From a checkpoint of a small mixture-of-experts model trained on Wikipedia: width 384, 839M tokens.
Below are experts of layer 2 (counted from 0) of a mixture-of-experts language model. Rows are named router (the router's row for the expert) and show model dimensions 0-127. Each number is 200 + 20 x the weight over its row's rms, rounded and kept within 0 to 999.
After each expert's rows: a language model's description of what the expert responds to. This comes from a sample of Wikipedia text that the model never trained on.

# expert 63
router,195,183,183,181,178,202,205,162,170,202,228,170,215,207,224,177,213,193,227,220,217,195,231,211,197,199,182,173,179,229,199,177,217,214,145,200,209,194,171,185,206,198,205,196,236,178,187,186,200,205,185,167,209,196,160,175,196,223,232,203,205,180,181,190,197,223,211,203,210,217,152,232,209,186,178,154,178,170,209,210,196,178,192,212,213,197,180,232,197,188,221,209,197,171,201,210,184,158,167,211,212,197,189,223,203,180,227,185,206,177,207,205,181,169,208,198,219,197,197,182,214,197,228,184,233,172,201,201
What it handles: Plural noun endings. Plural and third-person endings -s, -es, -ties, -ents, -ings, -ations ending nouns and verbs, e.g. Counties, coefficients, exposes.

# expert 27
router,182,170,203,182,185,215,226,188,211,202,196,204,160,232,245,216,224,201,200,187,184,200,225,259,239,196,225,190,202,230,213,173,222,184,200,192,231,169,181,214,195,179,180,196,236,187,159,197,200,237,197,153,206,239,184,195,199,195,199,212,205,240,177,207,182,179,214,248,205,207,153,230,191,219,199,197,181,192,209,211,192,177,205,226,172,216,223,189,213,208,219,226,189,191,181,206,191,194,157,209,195,209,178,200,193,184,209,167,189,205,229,160,184,155,195,179,238,207,190,189,162,135,211,214,183,236,209,200
What it handles: Single capital letters. Lone capital letters in acronyms, codes and all-caps words, such as U in SCUTTLEBUTT, C in S.S.C., A in AVC.

# expert 43
router,220,180,211,197,167,223,192,180,187,197,193,179,187,222,210,179,186,221,206,219,187,194,196,218,201,209,206,186,170,199,205,195,217,190,185,227,202,240,213,214,174,170,186,184,200,190,194,166,219,186,160,185,194,205,203,179,211,169,185,206,201,208,167,232,180,203,201,205,180,200,208,252,209,225,218,191,195,197,221,182,191,223,193,204,186,229,193,222,222,199,200,210,213,207,226,225,214,159,204,202,248,181,179,228,169,182,229,193,219,189,211,174,197,205,206,189,198,215,214,184,218,171,220,198,178,206,187,214
What it handles: Adverbs and auxiliaries. Function words within verb phrases, mostly not, also, only, then, now, to, be, been, after could, did, was, is.

# expert 38
router,209,207,190,196,169,188,238,182,193,189,204,208,199,211,232,174,187,210,188,223,227,225,218,214,205,187,208,189,213,235,205,176,224,204,189,183,216,217,206,186,210,183,185,178,240,198,182,198,203,198,163,167,269,192,191,195,202,185,214,190,180,223,189,214,187,231,224,184,177,192,196,237,209,215,185,178,217,183,207,214,171,167,192,217,224,240,207,184,212,201,238,202,199,163,220,232,179,181,181,204,225,196,175,199,213,183,244,170,204,189,217,212,191,197,196,183,190,199,157,186,177,181,205,191,210,201,186,197
What it handles: Single digits, word endings. Single digits in tables, scores and IDs (7, 8, 5, 6), and short word endings such as t, c, ice, table.

# expert 6
router,178,197,206,187,202,217,202,202,198,225,225,215,209,211,218,179,221,195,210,178,215,202,213,219,196,184,193,214,207,206,193,203,217,233,161,171,185,208,187,197,193,186,201,192,197,168,201,183,233,182,159,193,208,220,205,181,200,206,197,206,182,208,191,182,176,208,220,188,196,202,206,196,172,193,182,191,176,196,245,194,194,189,196,224,193,190,233,191,195,207,214,217,193,146,212,224,197,186,228,211,217,159,179,189,225,202,234,186,197,210,214,201,188,212,205,199,210,199,206,203,182,179,231,234,215,181,197,196
What it handles: Line breaks in lists. Line-break tokens ending list items, table rows and paragraphs, usually before a dash, table bar or heading.

# expert 58
router,213,203,193,194,235,218,241,197,194,197,230,195,185,201,240,180,165,200,171,173,226,189,203,194,191,208,208,188,177,220,187,197,208,173,169,174,205,200,197,220,192,181,195,190,195,215,194,191,178,211,166,174,203,222,216,200,192,191,222,218,182,210,191,223,161,206,203,198,192,193,187,206,182,187,191,190,190,183,199,209,205,159,185,208,202,213,263,168,239,209,218,213,196,179,192,197,190,184,211,201,198,217,188,211,190,188,195,195,212,221,211,218,215,201,206,198,229,187,181,148,196,178,209,209,202,219,199,212
What it handles: Biological taxonomy terms. Taxonomy words and Latin name parts in species articles, such as family, Species, Genus, -idae, and lineatus before an author or description.

# expert 22
router,201,164,187,186,161,240,211,161,211,184,213,193,180,200,173,171,227,214,204,189,201,229,254,208,194,207,199,153,236,187,175,221,216,205,176,187,213,204,188,199,196,192,196,183,196,207,177,206,204,203,179,163,206,190,191,193,204,210,220,182,192,207,216,227,197,228,206,216,183,198,191,193,198,193,199,190,194,215,222,216,194,177,205,210,229,205,224,204,232,217,277,197,209,196,154,171,153,220,197,204,196,197,195,239,186,187,236,189,240,187,207,188,229,194,202,192,205,204,212,192,187,155,224,184,181,190,196,192
What it handles: Section headings and periods. Wikipedia heading markup and heading words such as ==, ===, Career, See also, Personal information, plus sentence-final periods before headings.

# expert 19
router,204,156,187,192,181,209,194,196,177,191,199,175,176,218,192,179,217,180,192,184,212,183,211,240,228,181,212,188,196,227,185,195,198,206,202,204,227,190,186,209,190,169,215,200,207,204,192,216,191,210,193,172,194,223,175,213,194,210,213,203,212,238,172,214,169,186,203,233,192,207,188,257,185,182,191,181,183,204,211,231,199,176,189,195,224,204,207,213,216,214,217,229,197,170,218,183,208,163,200,187,208,190,185,214,197,153,249,182,180,207,214,203,164,170,193,202,216,200,208,182,198,176,209,181,162,205,224,216
What it handles: Capital word-initial letters. Single capital letters opening a capitalized word, often after ==, |, or a comma in headings and tables: D-ental, L-ifeboat, B-odø.

# expert 45
router,195,193,182,179,181,211,178,206,194,179,185,235,214,209,190,164,228,197,204,203,204,211,215,226,217,199,184,161,203,202,177,176,207,190,206,215,201,224,219,198,203,198,217,188,247,206,166,216,202,196,206,167,201,197,196,185,199,190,196,189,192,195,155,210,192,201,222,221,189,197,204,219,230,194,179,224,184,186,206,201,207,151,190,244,220,214,222,201,201,206,204,227,190,186,215,230,159,203,190,200,225,216,185,183,192,196,217,184,199,182,189,184,184,202,198,174,191,197,179,208,182,178,229,248,213,217,198,200
What it handles: Latinate verb suffixes. Suffixes -ation, -ate, -ated, -ating and -ing ending words, e.g. Dates, licentiate, envisioning, tiebreaker, plus name pieces after capitals.

# expert 9
router,215,190,166,190,170,211,220,180,208,197,195,165,201,238,222,199,191,210,176,201,219,209,245,198,183,218,208,191,189,205,172,178,217,196,210,162,212,172,213,167,173,167,202,184,195,198,187,166,212,222,147,169,200,217,176,199,190,202,215,239,225,217,185,190,174,203,207,211,174,186,182,224,203,196,189,196,175,180,234,210,187,185,174,201,213,211,192,165,217,182,223,201,187,186,197,239,187,210,178,202,205,182,187,219,236,199,220,170,207,222,213,225,182,178,254,182,203,204,166,180,187,203,223,236,198,201,198,195
What it handles: Ordinals and hyphens. Ordinal and counting words after the or his, such as first, second, one, final, plus hyphens inside compounds like cost-effective.

# expert 21
router,212,226,200,191,212,211,211,201,194,218,213,245,204,214,206,184,210,221,204,190,207,234,196,209,213,198,231,193,219,228,225,183,206,212,188,196,228,187,186,212,202,181,193,183,176,185,202,206,198,233,174,191,238,221,229,207,170,213,207,172,195,209,174,188,183,162,214,228,198,164,190,233,221,219,171,142,200,204,189,215,180,197,200,191,184,212,234,180,204,206,215,194,207,178,200,209,217,191,187,204,224,186,183,211,174,205,192,182,219,221,214,220,196,180,220,181,209,196,197,193,188,201,200,210,203,183,205,199
What it handles: Technical word stems. Opening stems of scientific, medical and academic words, such as Clin(ical), prote(in), Chem, Techn, Administr(ation), often in science articles.

# expert 53
router,182,184,210,189,181,211,248,194,187,212,223,230,231,207,241,205,200,168,208,189,196,229,249,216,218,210,205,179,178,190,199,177,217,191,200,178,225,234,181,195,182,191,211,182,233,166,198,203,170,212,170,172,198,196,193,224,184,202,203,200,209,230,198,219,199,214,207,184,196,191,174,208,240,223,213,188,232,163,230,192,198,191,203,192,212,195,223,186,219,198,224,208,183,178,203,214,166,214,189,213,216,189,173,172,195,200,205,211,220,165,172,176,193,205,205,181,198,183,202,207,178,208,194,192,198,220,196,216
What it handles: From, in, between. Prepositions of source and location, mostly from, in, of, between, into, before the or years, as in isolated from the, stretch from.

# expert 48
router,230,179,190,189,197,204,204,201,207,204,200,225,200,223,206,216,220,198,188,195,230,206,211,191,186,197,216,191,215,243,223,168,215,185,197,178,193,187,216,183,161,179,190,180,230,162,178,206,203,189,167,192,214,183,188,193,213,187,216,165,194,205,180,209,177,227,190,199,218,194,158,243,191,208,164,189,166,201,164,189,183,189,179,197,182,236,225,209,222,207,228,222,188,174,225,241,209,212,207,214,244,230,193,205,212,181,228,187,219,188,200,197,198,199,208,176,235,204,195,152,163,203,194,221,204,185,188,219
What it handles: Personal given names. Given names and name starts in lists, tables and narrative, such as William, John, George, Mc, King.

# expert 2
router,199,202,213,190,166,200,203,193,183,224,185,207,186,212,162,203,211,202,207,199,242,238,220,208,190,189,209,182,196,215,235,172,218,198,201,190,212,191,214,212,201,174,195,191,219,190,161,179,185,237,162,153,224,224,177,158,186,212,203,187,184,216,178,196,223,192,190,219,147,196,202,201,214,218,181,175,200,194,186,201,189,164,186,205,188,192,199,178,219,204,216,201,194,157,180,250,169,209,193,191,246,179,208,225,197,203,228,152,183,188,214,175,176,196,204,209,219,190,162,215,192,221,207,206,216,182,175,223
What it handles: Mid-word syllable fragments. Middle pieces of longer words and names, often after a capital start, like Elec-tor-ate, Thessal-on-iki, All-ison, dis-continued.

# expert 35
router,197,200,178,192,190,161,206,188,231,229,207,217,205,194,237,165,214,202,201,231,220,250,196,194,227,185,200,205,204,202,207,186,196,192,188,177,230,216,173,215,188,190,195,177,212,223,195,196,202,211,195,173,202,236,136,180,208,186,226,198,243,189,170,193,162,219,205,186,165,200,126,226,167,223,182,182,191,177,205,220,224,199,195,206,187,195,222,198,190,188,212,227,169,172,183,235,184,175,172,211,227,206,191,216,184,199,217,154,193,189,202,187,207,195,193,174,222,192,165,166,164,195,197,195,191,218,206,218
What it handles: Coordinates and capitals. Compass letters and degree, minute and second signs in geographic coordinates, such as N, W, °, ′, ″; also lone capital letters and digits.

# expert 32
router,220,185,216,186,189,221,168,197,188,193,221,214,207,212,188,211,177,216,214,230,251,178,234,217,210,180,207,218,209,233,196,151,225,200,176,185,213,196,188,196,233,195,186,206,204,210,172,237,201,236,175,176,210,208,162,212,195,176,184,167,178,212,190,220,172,193,209,237,176,184,208,239,177,199,188,202,205,181,209,174,206,191,199,190,232,205,242,205,221,198,209,222,178,204,185,186,173,181,218,210,213,185,199,182,253,192,214,176,206,220,233,220,178,183,251,189,203,193,210,201,178,194,226,202,206,198,200,199
What it handles: Prepositions and conjunctions. Function words starting a phrase or clause, mostly in, as, that, on, which, than; strongest for "serve as", "such as", "as well as".

# expert 56
router,166,171,182,193,183,212,187,187,183,181,200,189,198,222,201,202,188,199,209,225,225,218,228,188,225,201,179,190,221,205,175,171,207,201,176,189,209,224,202,179,190,180,204,195,229,213,189,203,168,216,183,208,210,205,147,165,210,203,188,197,210,194,175,198,191,215,214,186,213,170,200,241,188,216,179,189,203,175,171,175,192,181,198,193,211,206,208,227,214,190,230,214,221,182,214,224,160,195,192,203,209,237,192,205,202,189,203,173,211,210,214,184,212,212,197,206,190,204,203,165,199,203,230,239,218,205,207,198
What it handles: Suffixes and ordinal endings. Word-final suffixes such as plural s, -er, -ers, -ian, -ical, -ist, and ordinal endings like 1st, eighth.

# expert 5
router,188,151,218,201,188,207,229,206,209,202,208,225,209,248,225,201,192,205,213,188,231,214,201,224,240,204,221,179,201,246,210,182,209,200,180,210,191,200,190,204,219,186,197,172,185,158,183,193,220,213,156,188,209,242,206,196,181,210,179,189,196,219,167,212,167,197,211,211,201,193,184,215,184,224,144,203,175,226,229,210,198,204,186,226,207,215,219,188,197,212,216,217,199,185,166,193,175,185,176,204,221,223,152,213,196,189,231,169,211,204,186,185,151,202,220,166,246,205,177,169,175,192,238,184,209,206,197,182
What it handles: Capitalized surname openers. Capitalized first pieces of proper names, mostly surnames after a given name, such as Bou(verie), Bal, Ch, K, Cap(uto).

# expert 36
router,167,186,199,190,218,189,210,183,218,198,226,230,186,216,211,157,187,217,212,211,209,252,199,174,204,161,191,190,181,234,155,180,209,179,176,204,236,203,210,218,186,190,173,184,215,207,179,196,200,211,193,193,204,210,210,204,185,209,181,173,183,200,173,186,203,199,212,206,185,211,181,193,203,219,188,154,183,209,218,210,203,190,187,224,191,214,195,223,205,196,242,218,201,164,177,217,191,202,206,208,176,198,204,229,214,185,198,170,213,218,237,197,214,179,218,168,217,192,181,161,226,163,175,196,195,186,208,182
What it handles: Countries and nationality words. Country, region and nationality words in names and tables, such as United, States, World, British, European, Europe.

# expert 24
router,205,197,193,184,202,240,206,175,174,197,197,190,177,212,210,211,177,221,213,193,207,210,211,207,183,173,174,202,169,207,184,184,227,199,185,185,204,215,220,197,206,179,196,191,223,162,174,191,221,206,182,196,204,191,206,185,174,211,195,192,207,225,202,232,211,206,213,221,196,193,187,204,180,236,187,181,171,196,227,219,188,172,172,211,181,198,208,205,253,189,208,202,172,184,224,245,152,184,190,211,210,189,192,186,193,190,214,201,241,203,231,217,180,209,210,246,191,183,176,161,167,205,232,215,202,204,217,219
What it handles: Articles and quantifiers. Blank table cells, plus articles and quantity words before a noun, such as a, an, two, both, several, various.

# expert 39
router,237,207,209,198,192,214,185,189,198,200,177,223,219,225,215,195,220,198,206,203,201,202,241,198,214,215,213,188,185,202,184,193,203,187,171,181,215,233,178,195,200,187,198,178,233,220,186,202,192,246,186,195,200,229,211,223,213,173,191,200,203,204,186,200,199,211,213,231,198,219,223,217,195,202,187,184,217,192,201,196,180,193,198,202,230,201,213,171,239,234,213,231,197,163,210,194,172,200,161,208,227,192,184,224,208,190,218,196,234,188,200,214,221,208,198,207,197,210,173,204,151,194,204,206,214,168,219,185
What it handles: Compound and symbol joiners. Tokens after hyphens, dashes, slashes or plus signs in compounds and numbers, e.g. four-and-a-half-year, forty-seven-point, +0.04, chemical formulas.

# expert 60
router,212,184,219,202,180,212,196,206,194,202,207,207,232,207,207,197,209,207,220,179,184,229,230,194,221,184,195,167,189,198,193,147,220,195,195,201,226,187,202,194,171,204,196,168,214,209,205,216,210,206,195,201,212,201,173,172,211,194,206,188,189,208,170,185,196,172,217,210,218,180,141,212,203,175,200,187,175,190,195,200,202,181,194,213,216,217,199,225,215,194,216,201,220,168,218,198,207,219,196,218,262,193,175,198,212,191,220,193,194,210,229,212,222,207,204,186,211,196,167,198,228,191,197,186,159,175,196,199
What it handles: Units and census statistics. Measurement units and census wording in demographic and statistics text, such as sq, km, mm, kg, households, Density.

# expert 29
router,217,180,210,211,185,215,183,186,182,227,245,221,179,209,216,191,180,210,209,224,196,194,190,225,195,166,225,195,224,206,181,162,210,252,183,201,220,209,203,168,175,167,197,202,191,161,206,187,170,210,174,196,205,180,163,190,198,210,201,216,231,218,202,204,169,169,193,198,176,214,192,202,202,199,176,186,221,168,218,225,169,215,191,240,209,209,223,191,200,211,209,204,205,194,237,203,184,193,210,197,235,210,189,229,237,205,207,154,204,207,208,209,186,195,217,166,217,193,177,207,178,196,217,182,202,226,193,180
What it handles: Prepositions after nouns. The prepositions of, for and to following a noun or adjective, plus such, known (as), responsible, as in nominee for, suitable for.